{
  "num_hidden_layers": 10,
  "hidden_size": 96,
  "n_experts": 64,
  "experts_per_token": 4,
  "d_expert": 64,
  "d_shared_expert": 64,
  "hidden_act": "tanh_gelu",
  "moe_layers": [1, 2, 3, 4, 5, 6, 7, 8, 9],
  "router_score": "sigmoid",
  "normalize_top_k": true,
  "routed_scale": 1.0,
  "balance_loss": 0.00223,
  "balance_bias": false,
  "init_std_router": 0.00846,
  "lr_router": 0.00128,
  "num_attention_heads": 4,
  "num_key_value_heads": 4,
  "head_dim": 32,
  "vocab_size": 1024,
  "norm": "layernorm",
  "norm_place": "pre",
  "norm_eps": 1e-05,
  "positions": "learned",
  "qk_norm": false,
  "attn_scale": 0.177,
  "tie_word_embeddings": false,
  "parallel_block": false,
  "init": "normal",
  "init_std_qkv": 0.051,
  "init_std_o": 0.051,
  "init_std_up": 0.051,
  "init_std_down": 0.051,
  "optimizer": "muon_variant",
  "learning_rate": 0.00653,
  "lr_mult_o": 3.0,
  "lr_mult_down": 0.7,
  "beta1": 0.93,
  "lr_head": 0.00711,
  "warmup_steps": 200,
  "schedule": "wsd",
  "decay_fraction": 0.703,
  "decay_shape": "linear",
  "final_lr_fraction": 0.0,
  "batch_tokens": 32768,
  "max_seq_len": 256,
  "doc_mask": true,
  "train_tokens": 242700000,
  "max_steps": 7407,
  "dataset": "wikipedia_en"
}
Below are experts of layer 6 (counted from 0) of a mixture-of-experts language model. Rows are named router (the router's row for the expert), up (a neuron's input weights, with its number) and show model dimensions 0-95. Each number is 128 + 32 x the weight over its row's rms, rounded and kept within 0 to 255.
After each expert's rows: "mostly gets" lists some tokens that are sent to it at least half of the time. This comes from a sample of Wikipedia text that the model never trained on.

# expert 50
router [108 107 155 128  91 139  77 163  92  90 101  99 126 140 203 135 170  92 101  70 146 147 183 114 136 209 127 146 171 197  65  98 133  97 133 160 134 132 117 193 130 164  68 109  76 108 172  95 150 139 149 137 122  83 111 149  82 143 155 139 158 100 119 105 116 125 171 151 111 139 140 134 120  62 152  78  69 123 108 109 129 143 147 126 147 135 109 127 163 188 115 132 157 168 108 149]
up1 [ 99 112 143 130 180 118 151 111 152  89 147 144  71 175 167 139 148  99 106 109 136 106 131 145 127 116 122  83 221 140 117  45 125 173 166 133 152 117 127  91 123 169 128 151 122  80  65  94 172 148 135  89  86 135  72  70 191 103 127 171  99 186 150 192 136 123 139 175 129 109 116  80 144 119 102  77 116 148 124 101 136 165 147 125  93 120 138 107 116 109 173 135 157 163 165 138]
mostly gets: "ampion", "ass", "ubl", "or", "ident", "ctor"

# expert 16
router [155 121 127 106 125 166  67 170 120 127 126  76  99  90 144  73 149  65 114 110 140  79 126  57 156 154  73 130 131 135  43 178 114 148 116 155 210 147 136 204  93 157 135 104 146 157 118 118 148 147 117  99 134  54 199 200 119 163 143 110 116 114 125 142 133 137 146 144 116 156 141  95 118 121 136  95 104 106  85 103  98 139 121 142 155 153 118  94 156 127 154 183 131 158 119 119]
up1 [122 179 128 110  70 121 112 156 102  73 195 113 143 151 162 121 152 130 131 131 107 136 113 119 135  90 188 147 140 100 151 172 130 171  91 166 166 106 112 111  93 128  68 178  53 149  92 143 148 181 122 149 152 127 203 119 118 113 124 168 160 170 137 135  97 125 140 112  89 169 122  77 111 186 138 130 147 123  65 119 143  94  98 113 120 178 139 114 145 185  67 123 182 133 153  88]
mostly gets: "ion", " II", "ampion", " University", " time", " year"

# expert 58
router [155 158 144  93 154 149 100 147 134 145 106  80  59 114 110 122 141  63  53  73 146 144 113 122 172 136  71 124 121 175 104 153 126 165 157 188 190 142  57 176 120 171 155  91  93 162 120 152 104 124 114 100 101 103 170 168 157 182 105 139 152 143 176  97 161 104 155 116 145 130 153 117  96 110 145  76 106 133  69 158 106 131 110 164 130  92  82 131 142 107 182 146 152 125 120 139]
up1 [167 148  75 104 161 187 121 110 133 177 119  90 119 128 135 138 133 143 123 148 159 102 170 151 113 122 104 150 129  68 135 113 135 118 150 165 112 176 115  43 180 114 127 118 134 183 110 128 115 118 124 121 117  70 107 157 142 171 131 150 119 151 118  97 189 133  34 125  84 138 124 123 142 176  14 140 103 162  99 157 129 126  86  94  83  88 161 134 116 150 161 157 138 112  83 144]
mostly gets: "son", "ton", "ai", "ne", "an", "ina"

# expert 44
router [ 96 157 104 105 108 178 131 138  69 123 121 125  87 113 180 128 170  60 118 104 118 122 157  98 178 135 139 124 185 162  80 101 136 143 146 163 135  81  74 132 115 121 142 179  64  87 107 115 115 154 135  78 160 105 131 189 130 216 121 149 158 107 141 111 164 100 154 161 149 108 152 161  98 192 140  68  88 153  76  97 114 122 120 133 128 123  89 136 165 140 144 177 158 125 128  86]
up1 [151 124 130 164  94 139 161 121  78 142 151  83  93 145 136 132 199 164 144 171 140 153 166 118 101  90 106 165 216  66 132 120 137 105 105 141 159 177 163 117 159 158 141  95  11  92 126 145 154 135 100 175 114 117 129 136 164  88  95 161 137  57 170 166  93 137 153 106  94  84 136 109 134 138  88 123 137 119 140 175 150 140 138  97  86 103 149 133 150 162 156 122 138 113 159 117]
mostly gets: "on", "son", "ton", "ober", "ley", "man"

# expert 2
router [188 138 166 125  84 134  77 154  82 136 178 147  78 154 145 127 157  43 153  92 144  97 139 118 148 135  64 162 115 148 124 125  77 124  85 151 186  60 109 155 103 119 139 122  95 126 125 150 114 114 107 149 178 140 177 191 121 158 129 188 134 112 174 168 107  78 137 113 166 149 123 126  63 139 137 118  71 138  70 146 112 124  83 113  94 144 112 159 144 135 145 132 183 149 133 107]
up0 [153 117 145 170 115 159  95  97 115  95 194 117  59 172 163 144  87 103 137 136 139 146 138 191 136 168 140 103 110 152 149  83 139 119  97 131 112 140  54 103 157 230  98 128 151 127 140 140 140 122  99 146 175 133 138 120  73 123 136 180 159 131 137 162 111 111  81  96 124 127 107 110 134 125  65 155 127  77 154 109 112 198 120 128  93 134 153 140 123  95  83 178 106 153  51 119]
mostly gets: "ely", "ly", " again", " King", "son", " also"

# expert 11
router [146  88 126 102 137 138  36 178  82 127 154 128 120 153 190  62 129  69 121 116  99 136 153 114 146 116  83 128 168 125 113 144 136 158  97 137 188 117 135 191  77 206  82 121 143 145 181 135 162 114 114 100 173  97  97 195 154 141 179 113 130 123 131 152 130  67 144 118 147 122 127 144 104 117 145 102 133 144  55 113  96 106 110 145  84 141 119 121 106 160 149 132 167 185 138 112]
up1 [107 172  79 135  85 161 120 181 158 113 143 157  75 145 116 151 139  72 168 103 111 170 101 130  77 145  75 121  87 106 191  82 110 157 100 182 146 159 114 114 157 120 133 109 121 178 153 151 169 136  98 140 145  92  74 188 139 141 132 144 133 123 208 187 105 105  61 121  80 122 121 128 136 119 109 119 111 134 125 120 155 143  98  86 164 124 102 223 130 134 101 108  94 120 108 124]
mostly gets: "ific", "ular", "ial", "ional", "ative", "ident"